{
  "d_model": 256,
  "n_experts": 48,
  "experts_per_token": 2,
  "d_shared_expert": 0,
  "moe_layers": [3, 4, 5, 6, 7, 8, 9, 10],
  "balance_loss": 0.0118,
  "router_z_loss": 0.0001,
  "init_std_router": 0.035,
  "norm_eps": 1e-06,
  "batch_tokens": 131072,
  "seq_len": 512,
  "dataset": "wikipedia_en"
}
Below are experts of layer 5 (counted from 0) of a mixture-of-experts language model. Rows are named router (the router's row for the expert) and show model dimensions 0-255. Each number is 50 + 10 x the weight over its row's rms, rounded and kept within 0 to 99.
After each expert's rows: a language model's description of what the expert responds to. This comes from a sample of Wikipedia text that the model never trained on.

# expert 42
router:56 60 40 45 54 59 54 65 46 42 40 47 51 47 34 45 45 54 52 54 43 45 33 47 58 59 62 52 45 58 45 58 40 58 50 72 65 76 55 65 59 34 50 57 53 53 46 60 50 49 46 43 51 50 41 54 40 52 38 56 52 40 48 66 51 62 39 53 62 40 55 48 36 48 36 44 46 38 56 70 63 51 53 39 49 61 47 50 59 58 61 52 56 58 45 57 51 51 56 37 46 38 38 43 59 51 57 41 70 53 40 58 41 52 68 53 42 54 32 56 68 35 21 39 45 36 59 46 52 58 34 56 58 61 58 45 42 51 38 52 49 38 55 42 57 53 41 37 35 55 44 60 49 54 50 67 41 30 52 38 67 55 54 43 48 53 32 65 57 48 50 69 43 29 52 37 36 41 49 55 53 29 30 62 45 60 48 43 65 61 64 29 52 32 75 50 52 27 49 35 54 34 32 50 52 51 57 68 65 46 62 48 51 45 59 65 56 41 47 62 44 54 39 40 49 37 52 44 32 36 67 59 54 43 61 56 70 42 68 42 39 50 43 64 40 50 43 51 58 55 58 46 46 58 54 43
Spaces, digits, row. Bare spaces and line breaks, digits and year pieces in tables and statistics, and the piece row in g-row-th, g-row-ing, rows.

# expert 15
router:64 33 44 30 57 41 48 57 55 50 50 42 49 44 58 37 42 37 36 43 36 31 55 38 63 52 57 59 59 58 77 56 50 57 48 54 43 75 57 60 64 51 40 63 69 61 55 49 63 49 42 61 43 33 45 49 45 32 27 48 57 42 39 59 64 39 38 46 48 31 59 46 43 61 35 51 52 47 61 60 61 45 61 39 42 39 46 37 50 46 43 59 44 56 49 49 69 47 47 43 44 52 53 47 47 36 43 46 57 48 41 54 65 53 59 43 51 71 38 51 52 55 39 57 42 48 43 60 33 68 44 38 50 56 55 39 31 36 42 48 34 48 68 44 57 49 45 49 45 37 47 67 66 53 58 50 54 40 59 47 55 57 40 38 48 64 55 52 54 55 38 70 45 43 31 36 33 34 45 45 59 32 50 67 59 51 43 27 63 61 50 45 46 44 73 41 48 41 51 33 52 34 50 53 46 54 52 47 58 46 55 48 47 47 46 44 45 55 46 62 21 48 50 52 30 36 66 64 46 41 52 50 67 42 59 36 49 63 57 46 51 52 66 52 32 58 42 53 45 50 50 40 43 61 60 36
Prepositions after nouns, participles. Prepositions like of, for, from, and by after a noun or participle, plus past-participle endings such as educ-ated and administ-er-ed.

# expert 7
router:63 39 34 41 53 45 46 48 56 33 46 46 64 47 41 45 49 35 44 36 39 51 49 53 55 51 56 60 65 57 51 61 42 60 34 70 54 53 66 61 55 47 53 51 63 43 54 49 38 33 38 41 55 47 35 47 45 47 46 60 58 55 46 71 51 49 57 38 42 41 53 40 48 45 40 33 45 48 49 51 66 45 54 34 46 64 50 32 62 43 48 68 62 43 44 39 42 52 28 24 30 34 54 45 55 46 28 36 45 39 46 43 54 46 42 47 51 57 48 51 50 43 34 33 56 44 63 52 52 55 45 41 53 64 45 49 40 31 63 52 42 74 49 42 53 61 64 35 50 41 43 54 63 55 61 54 48 48 49 40 76 74 51 46 53 48 42 54 38 42 40 50 40 25 45 50 49 51 42 43 57 54 45 56 43 40 41 42 65 43 59 37 55 56 53 52 48 33 53 42 44 40 50 54 34 41 50 45 67 38 49 63 24 38 59 71 41 24 52 47 38 70 58 50 44 40 45 37 35 45 56 55 53 42 62 73 57 53 52 62 61 50 60 47 44 53 35 52 39 64 41 40 40 57 53 48
Consonant fragments in words. Single consonant pieces inside words and names, especially p and c, as in Ear-p, Rawal-p-indi, Demo-c-racy, advo-c-ated.

# expert 8
router:49 55 39 65 50 48 42 58 47 54 28 37 58 37 31 39 59 54 42 51 44 46 39 56 53 70 58 50 55 47 54 59 39 48 53 40 48 50 56 56 49 52 38 64 57 45 46 40 39 48 35 62 55 42 48 44 37 47 47 57 49 58 44 38 73 45 54 40 32 52 45 43 52 51 37 47 38 48 65 55 47 62 51 43 45 51 33 29 67 55 69 54 49 47 48 49 54 59 31 30 44 42 43 42 47 43 37 42 53 42 20 37 50 29 56 41 51 65 48 59 67 52 34 25 46 29 51 55 38 52 52 49 58 69 70 50 48 41 35 53 58 55 50 62 62 60 48 40 35 65 54 57 67 57 61 71 54 32 58 49 72 56 36 59 44 41 43 52 50 57 39 51 56 48 36 48 36 42 47 49 56 44 42 64 36 59 46 40 70 56 48 36 59 54 61 40 47 53 54 34 50 40 47 57 44 35 46 37 57 45 48 57 51 59 44 74 61 49 27 56 40 47 49 34 49 39 54 39 37 50 62 66 68 41 46 45 61 67 54 51 44 52 52 55 42 64 37 62 42 45 59 48 49 52 51 53
Letter k fragments. Word-internal k and similar consonant pieces in names, often after B, H, Go, as in Hawks, Aleksa, Mark.

# expert 14
router:54 40 38 32 53 56 56 44 56 48 50 43 59 36 47 54 58 49 30 46 36 56 63 37 68 55 55 45 53 65 51 68 42 57 30 47 65 53 62 53 63 37 41 39 51 50 53 51 57 63 38 62 58 28 51 59 37 28 36 61 58 49 43 57 48 48 38 25 39 32 54 48 46 51 55 35 52 29 51 68 55 54 56 42 53 42 29 49 57 59 56 66 39 53 53 50 62 70 41 49 47 44 61 48 48 39 45 28 51 37 42 54 48 35 54 50 43 42 41 54 49 29 42 49 59 53 46 48 36 61 44 40 54 66 48 52 37 35 43 38 43 43 57 41 49 52 34 48 62 50 43 48 57 49 58 58 62 51 56 38 58 50 35 54 59 55 57 63 52 44 38 43 42 42 47 40 33 45 28 38 60 38 40 48 32 39 36 51 66 47 65 56 37 39 49 40 52 48 59 40 53 42 52 40 41 44 63 61 52 45 42 64 37 45 52 50 62 46 42 57 48 71 39 44 38 45 61 44 44 25 53 56 63 51 55 47 46 73 52 51 57 71 50 55 46 62 36 54 33 53 42 29 38 57 53 45
Articles after prepositions. Articles a, an, the and another after prepositions like in, of, as; also word-initial pieces such as de-livery and se-mi-final.

# expert 27
router:66 47 36 51 58 40 56 54 47 46 47 54 49 41 46 38 42 47 39 49 46 49 40 55 74 51 56 60 55 68 65 66 46 65 34 53 69 70 56 49 57 38 40 49 58 49 43 43 58 48 37 51 53 30 48 50 44 41 52 58 63 54 39 56 51 42 48 41 45 45 46 33 43 66 41 37 39 47 56 71 68 57 67 42 53 46 44 34 51 46 70 49 54 51 47 68 65 68 46 38 22 41 56 33 65 45 34 47 51 53 41 67 56 36 59 44 64 56 45 53 61 32 54 45 53 46 33 51 47 53 45 42 56 50 58 40 34 38 38 36 43 48 55 57 53 72 45 27 40 44 63 41 52 65 51 55 52 46 62 39 70 52 35 48 44 54 34 58 64 71 31 41 46 40 52 43 45 38 44 38 47 44 29 63 40 47 53 55 62 55 52 47 51 46 53 45 51 46 65 46 54 38 48 59 58 45 50 54 70 59 59 42 45 48 48 52 52 44 41 62 27 49 45 33 26 46 63 50 38 45 64 47 67 42 57 53 53 64 61 47 55 59 53 43 40 54 43 51 33 57 43 39 45 60 65 47
Sentence-ending punctuation. Full stops ending sentences before a line break, section heading markers like === and ==, closing quotes, and degree signs in temperatures.

# expert 12
router:61 47 31 59 58 48 45 50 64 58 50 48 50 56 51 53 37 52 44 51 46 51 40 47 57 50 44 65 60 63 48 63 48 34 47 58 55 63 56 63 45 41 50 54 60 52 49 39 32 69 40 44 50 50 39 41 33 53 48 53 65 71 48 49 57 37 26 50 40 56 43 27 50 40 37 40 46 44 61 79 51 64 51 48 59 42 31 48 55 61 53 59 44 64 37 65 40 62 44 43 39 46 57 57 49 35 40 29 62 47 35 58 47 52 54 51 51 52 40 62 56 29 40 23 56 39 51 59 49 47 41 45 51 53 63 50 27 34 47 37 42 35 64 56 50 57 38 45 52 57 51 52 44 64 52 61 55 49 54 50 65 58 27 60 42 51 39 52 49 57 41 58 35 47 38 52 39 45 35 56 55 52 36 60 31 45 37 50 56 46 54 22 45 51 54 46 47 47 63 53 50 42 30 47 49 44 51 68 67 48 61 59 38 48 46 64 54 44 40 62 51 54 50 61 27 52 53 30 46 39 58 81 67 51 52 51 61 53 47 61 67 50 51 64 48 49 46 56 50 57 40 40 41 56 63 46
Table pipes, O-names. Table cell separators in stat and list tables, plus word pieces after initial O or P, as in Obesity, Owain, Open.

# expert 19
router:59 38 35 46 40 53 49 44 70 44 45 57 56 37 33 55 37 32 45 35 34 49 31 58 47 60 61 47 52 69 58 51 49 38 46 65 55 76 53 58 77 55 53 69 49 61 55 47 36 65 38 53 44 41 44 43 47 29 34 53 55 60 40 58 63 50 48 31 54 42 52 35 57 52 48 54 45 53 54 62 61 44 53 42 48 47 47 43 66 50 57 57 45 53 53 45 60 51 53 45 55 50 58 39 61 29 34 31 62 48 48 70 56 53 53 41 39 56 42 71 44 53 35 46 54 66 48 66 37 64 50 40 47 56 61 55 48 42 54 48 35 43 54 48 47 52 41 43 56 46 54 59 41 72 46 66 57 57 56 35 49 48 47 46 65 34 53 53 50 54 45 39 51 35 42 41 50 43 48 38 77 37 29 55 47 51 38 36 45 48 65 40 39 38 59 41 34 43 59 49 59 48 51 45 49 47 43 52 43 34 42 63 38 43 42 51 57 29 26 66 42 56 53 37 42 51 47 32 39 52 53 55 51 53 49 45 70 64 54 48 55 56 48 58 39 48 41 71 52 58 48 33 39 55 69 45
Letters in foreign names. Word-internal pieces like ri, f, u inside foreign place names and words (Fri-u-li, E-ri-trea, manu-f-acturing), and the word of.

# expert 44
router:50 30 44 43 45 40 37 64 55 32 44 30 45 54 54 32 54 52 39 32 42 45 49 63 50 66 55 35 51 46 51 48 52 67 34 51 46 54 60 67 60 65 45 72 54 57 43 36 51 48 38 49 56 44 42 59 32 44 50 67 55 63 41 49 53 59 55 40 56 41 53 41 54 74 49 52 28 42 49 60 48 56 50 49 53 44 50 35 43 48 52 54 63 70 40 45 51 59 28 45 36 43 55 49 74 45 40 51 60 49 37 62 59 38 59 50 53 64 43 56 58 39 53 41 48 53 43 58 47 69 41 57 70 40 56 60 39 45 54 49 25 37 54 45 52 69 60 34 47 52 50 53 51 56 51 41 42 29 63 55 55 68 30 33 51 55 61 56 51 57 39 62 29 30 49 39 46 36 50 53 52 47 43 54 38 41 42 50 52 62 56 42 48 44 56 53 39 46 55 31 25 47 49 54 27 47 66 61 53 50 56 44 57 37 37 66 52 54 42 58 44 53 36 48 43 41 54 46 36 53 53 56 59 42 50 39 57 64 66 53 52 51 62 75 43 62 39 54 43 55 54 38 56 58 59 52
Letter t fragments. Word-internal t and t-clusters (ot, tt, pt), as in Laptop, Zoltán, Votes, Secretary, Talbot.

# expert 2
router:45 39 39 32 59 59 46 41 54 36 49 49 63 41 49 34 42 42 45 40 46 45 32 37 59 67 68 74 53 49 63 64 50 48 31 72 70 57 73 71 56 26 42 63 51 38 40 52 40 56 43 43 65 41 44 51 48 28 46 58 50 52 45 62 54 57 55 41 46 44 53 41 46 51 43 40 58 37 57 60 50 44 53 44 38 50 39 42 64 44 61 60 58 56 42 50 70 59 49 46 32 54 59 34 54 32 42 51 60 47 45 52 52 54 56 39 53 56 49 58 55 49 43 39 55 45 44 52 45 49 33 54 66 59 55 48 41 60 41 32 53 46 53 44 62 53 45 42 30 48 52 57 67 67 44 64 58 47 55 43 50 48 47 45 63 54 29 59 58 55 32 45 35 45 46 39 45 56 55 36 70 51 34 71 35 53 36 46 54 47 62 29 49 38 50 36 33 50 62 53 49 46 51 43 47 50 65 65 66 47 58 46 48 49 52 54 52 41 44 59 29 59 25 32 41 48 49 40 46 41 63 54 48 43 62 44 55 65 49 46 50 58 49 51 55 60 44 59 37 68 42 41 36 61 50 42
Word-initial consonant pieces. First pieces of words, often s after the prefix un- and onsets like su, pro, qu, tr, as in un-s-poiled, ri-sk.

# expert 46
router:50 44 60 52 59 45 59 40 70 48 40 34 57 47 42 40 51 55 48 50 50 47 39 29 62 49 51 46 60 58 50 61 38 65 51 50 68 67 64 49 52 49 55 59 57 59 37 51 33 74 43 56 56 42 37 50 47 46 56 59 59 59 46 77 59 37 37 35 35 39 55 47 46 51 39 45 41 51 50 47 63 60 61 47 53 47 43 44 46 50 55 53 49 59 44 56 53 68 45 44 64 36 49 58 52 57 41 62 42 53 51 61 55 43 50 59 62 53 37 57 65 40 32 45 61 45 38 54 40 47 47 54 42 54 55 59 47 40 52 36 44 41 65 62 58 65 66 46 49 43 46 59 56 48 52 71 64 57 40 40 67 60 53 66 48 63 28 63 59 41 44 52 39 36 48 53 25 47 54 31 60 54 57 50 47 34 30 40 50 59 58 25 46 47 72 37 31 49 60 49 43 50 46 66 38 44 47 60 61 64 42 75 49 36 54 57 51 43 47 55 34 68 37 48 44 50 50 55 52 39 57 60 57 41 57 34 46 57 64 57 60 65 47 52 49 35 38 64 50 52 56 42 26 72 51 39
Syllables in list entries. Short syllables such as po, pe, o, le, me inside words, often in dash-bulleted infobox or taxonomy lists, as in Ca-pe, Pa-lo-mar.

# expert 25
router:62 42 49 66 48 49 43 55 50 37 40 36 63 67 32 41 54 41 36 36 43 45 54 66 50 55 68 61 64 56 62 58 51 42 51 64 60 52 59 45 49 36 53 50 61 53 39 34 50 58 51 52 54 44 38 61 37 57 45 47 49 51 40 59 67 26 48 37 52 53 37 33 40 64 41 44 35 31 52 45 51 48 58 29 53 35 36 32 61 46 61 62 31 51 59 65 55 48 54 32 43 34 60 40 66 53 43 50 44 41 46 53 56 28 49 43 45 65 50 61 60 31 49 36 46 47 38 54 59 67 43 53 65 68 65 61 25 47 53 42 43 56 59 48 38 65 47 55 36 26 43 66 54 41 44 64 54 54 49 44 47 56 36 53 46 49 53 67 41 61 38 50 53 33 43 43 32 40 47 45 54 45 51 43 51 52 34 44 64 48 54 50 53 55 66 53 56 37 62 35 52 49 56 59 30 41 49 43 57 42 52 42 51 52 47 64 68 40 47 62 29 56 53 34 40 42 55 43 41 47 50 51 55 52 43 60 60 59 53 55 63 51 50 47 51 62 43 73 50 48 36 46 48 66 59 36
B, M, F consonant pieces. Letter pieces b, m, f, ph, B inside or starting words, such as rain-b-ow, Flavo-b-acteriales, Isla-m, the-m-selves.

# expert 45
router:65 55 40 39 66 39 51 66 60 39 31 39 47 48 31 36 36 43 42 50 34 41 48 47 70 67 56 66 57 48 52 58 46 47 50 52 63 73 52 64 59 53 39 57 60 59 40 41 61 48 41 71 44 39 51 68 36 40 46 58 52 53 54 70 52 38 52 52 43 47 47 41 55 64 51 51 48 38 60 64 61 53 58 45 63 45 35 42 63 60 59 59 39 54 46 66 49 57 58 37 46 38 53 36 65 48 38 40 53 51 40 69 64 42 45 30 46 66 44 53 55 41 46 38 48 49 57 63 33 65 40 49 58 64 56 34 47 37 48 26 33 57 56 39 61 66 34 55 46 46 55 46 43 61 65 68 57 42 60 53 67 48 30 50 50 55 43 63 52 62 44 48 36 44 43 49 45 37 47 48 59 27 40 58 38 54 45 44 48 54 65 51 41 46 59 56 50 38 52 36 58 31 50 51 41 44 47 62 60 43 57 56 47 43 64 57 55 38 44 59 39 50 46 56 41 43 49 52 44 40 52 68 53 44 60 32 54 51 70 39 52 63 55 60 46 53 41 58 38 65 39 44 42 61 61 33
Clause-joining punctuation. Commas, and, parentheses, colons and dashes ending a phrase before a following clause, such as Party, he; Area, overlooking.

# expert 38
router:63 50 52 39 53 41 50 65 61 38 45 37 51 46 30 40 40 34 39 37 33 48 56 31 65 52 56 56 71 54 51 52 45 54 38 48 50 46 62 58 63 36 44 40 57 64 57 51 58 54 38 69 66 31 48 69 43 54 39 68 55 43 31 64 59 33 42 57 45 49 45 46 56 51 56 39 55 40 61 63 58 58 53 38 45 45 39 47 74 52 58 56 48 51 52 42 51 66 32 49 51 29 56 35 45 41 47 43 54 44 48 59 63 47 52 45 55 62 38 59 42 32 50 47 50 53 57 57 36 61 27 44 61 72 52 35 42 40 36 35 46 56 63 50 62 46 38 43 47 43 48 57 56 63 66 56 64 32 44 50 66 49 47 48 45 48 48 63 61 59 30 52 47 46 37 39 41 43 34 36 49 29 33 59 43 49 46 43 64 59 56 53 49 35 54 39 45 56 55 28 47 40 46 60 39 48 52 70 45 42 65 50 54 32 47 63 44 40 45 60 49 61 41 54 48 40 66 48 48 42 59 64 64 40 60 40 54 65 62 48 58 58 47 48 45 58 44 53 33 52 48 42 35 60 50 38
The, as, with. Function words after a preposition, comma or verb, mainly the and as, also with, by, its, include, including, became.

# expert 29
router:60 58 50 33 51 40 40 49 53 46 41 32 59 47 39 54 37 28 42 36 37 46 41 54 56 65 42 59 53 65 62 68 28 49 57 45 55 73 65 58 65 39 57 41 75 60 31 42 53 56 43 54 50 43 42 59 44 44 47 46 57 47 50 56 63 46 45 34 40 50 46 35 53 59 49 36 34 42 56 56 55 40 51 32 57 42 31 37 52 65 52 56 48 57 41 69 55 65 42 51 38 33 45 36 69 48 39 35 64 33 26 64 54 50 53 37 54 53 48 56 51 39 42 31 43 48 52 51 48 61 38 42 53 53 48 49 52 37 49 38 43 46 57 49 54 53 51 25 51 45 50 51 49 68 58 55 52 31 47 52 71 59 36 52 44 46 42 54 48 68 49 51 44 36 47 37 44 50 40 36 52 45 48 61 34 40 42 47 54 58 56 29 46 44 70 52 43 43 54 40 54 43 48 44 37 40 63 45 68 51 53 62 34 41 51 58 38 47 42 63 49 46 35 44 45 30 55 42 48 37 45 63 68 29 52 47 75 58 44 51 57 47 55 51 55 56 39 46 44 58 42 31 47 54 51 46
Table cell separators. Pipe separators between table cells, especially after scores, vote counts or event names, plus semicolons and parentheses in lists.

# expert 6
router:44 64 34 33 64 51 53 51 52 46 56 33 69 47 44 30 52 42 44 59 53 38 48 38 67 56 58 44 46 57 71 51 48 45 36 46 56 50 62 54 53 32 46 42 78 51 49 54 58 53 47 50 44 30 42 42 35 27 49 43 59 46 50 46 60 55 51 58 54 49 59 44 30 38 42 45 26 45 62 61 55 45 66 35 60 55 36 49 49 42 70 47 38 55 45 56 61 44 44 47 46 55 52 47 41 42 42 48 49 45 41 55 56 42 65 40 46 47 61 60 44 37 51 42 60 53 59 52 28 59 32 46 57 62 41 42 58 32 45 39 42 58 41 54 43 50 31 63 56 44 50 58 63 46 62 48 69 53 43 50 82 57 51 50 58 58 29 68 59 53 40 47 43 33 46 42 41 40 53 27 62 45 55 67 46 52 57 43 58 70 71 31 43 49 66 45 47 35 52 46 47 41 49 41 54 47 66 55 48 54 47 48 46 47 57 56 55 47 50 57 45 53 33 48 45 35 64 53 51 36 79 60 46 43 66 43 55 62 62 54 58 49 58 64 38 63 43 51 46 59 52 54 40 54 59 49
Quantity adjectives, mid-word pieces. Quantifiers and comparison adjectives such as other, new, same, several, two; also middle pieces like dest-ru-ctive, backg-round, lieut-en-ant.

# expert 3
router:60 57 53 54 63 38 51 45 65 57 34 48 49 37 28 42 48 42 53 39 47 49 34 52 62 61 56 64 51 60 69 64 43 50 42 56 58 49 56 51 56 55 47 49 57 54 24 55 30 78 29 48 45 55 39 52 21 47 45 58 61 63 51 52 59 43 47 68 29 39 58 35 41 57 51 48 44 40 53 71 47 48 66 41 53 48 48 48 53 59 53 60 39 57 50 49 54 71 49 52 49 34 53 35 49 52 51 44 62 44 37 66 48 37 66 49 52 56 42 51 56 39 50 42 41 59 38 48 40 54 51 66 67 64 59 49 48 42 46 51 44 41 40 34 48 73 45 41 44 59 40 43 63 54 48 57 52 33 57 43 56 56 53 35 52 58 42 52 65 52 39 27 37 44 28 32 34 48 57 42 58 49 39 58 39 62 53 41 56 61 56 26 49 53 48 40 40 39 65 55 48 37 26 61 46 42 42 58 64 54 67 62 45 43 47 54 57 53 49 63 62 58 46 36 47 54 55 31 42 47 56 68 69 42 62 48 55 64 65 59 49 46 45 54 50 44 37 51 57 54 51 50 46 59 45 52
Name-internal syllables and dashes. Middle pieces of proper names after a first syllable, such as Me-gen-es, Ma-son, and hyphens or en dashes in scores and tables.

# expert 18
router:63 41 34 51 56 53 49 45 39 40 47 41 47 49 46 55 28 43 51 60 25 51 52 47 60 45 52 61 58 48 55 60 44 58 53 52 49 62 72 52 71 53 44 60 57 54 58 39 47 55 35 53 68 54 41 63 37 48 22 37 52 43 49 59 47 45 51 62 54 40 62 58 46 68 45 46 29 44 64 50 67 58 59 36 42 48 50 48 56 62 47 55 50 44 60 47 53 74 36 44 41 43 54 52 44 22 52 47 68 33 49 59 51 44 57 49 49 58 45 59 56 61 60 40 44 36 55 57 35 51 39 56 64 42 51 42 37 47 37 51 54 37 50 61 71 62 44 53 50 39 48 53 56 59 56 54 53 42 46 57 56 59 51 40 43 63 50 40 63 45 56 66 35 60 35 43 39 38 43 38 62 40 43 56 54 57 57 28 70 55 55 54 39 42 57 36 45 31 68 38 51 40 45 53 40 47 58 68 55 62 61 53 42 46 52 49 52 55 30 63 45 45 44 46 38 32 67 49 53 46 59 49 49 41 62 35 66 55 41 50 57 57 64 72 49 62 25 55 40 69 52 44 35 56 69 49
Verb suffix -ing. Suffixes ending a word, chiefly -ing and -ed, as in spot-ting, tower-ing, tow-ing, promo-ting, plus plural s.

# expert 5
router:58 42 34 27 58 44 56 71 58 33 45 52 54 62 29 41 41 48 44 47 36 44 55 42 50 62 60 61 57 60 46 50 48 38 37 55 67 54 48 63 55 49 38 60 54 59 29 43 50 53 49 52 41 52 42 66 44 40 38 52 64 52 43 66 65 40 49 59 50 36 44 50 44 49 47 44 44 37 59 67 58 51 49 50 39 44 51 44 58 54 62 61 47 48 50 60 61 58 49 47 42 38 58 56 54 35 37 60 62 40 54 57 55 52 61 41 47 43 45 50 37 28 54 33 50 39 48 57 33 65 48 33 55 69 67 36 40 45 25 57 43 36 62 45 54 55 39 58 44 57 47 74 55 57 40 47 36 34 53 45 58 38 47 44 60 41 40 69 60 76 42 59 34 35 40 43 37 43 41 49 57 44 55 55 41 56 54 42 55 54 63 28 42 42 53 43 50 58 44 48 38 39 41 55 61 44 51 55 60 40 41 44 56 42 43 63 53 43 43 51 53 58 39 33 52 49 59 30 38 39 68 57 53 47 56 34 55 69 63 41 46 64 52 57 35 53 39 49 53 65 68 48 34 62 69 35
Function words and ut. Connective function words in running prose, such as that, to, which, than, but, only, plus the mid-word piece ut in neutral, Lieutenant.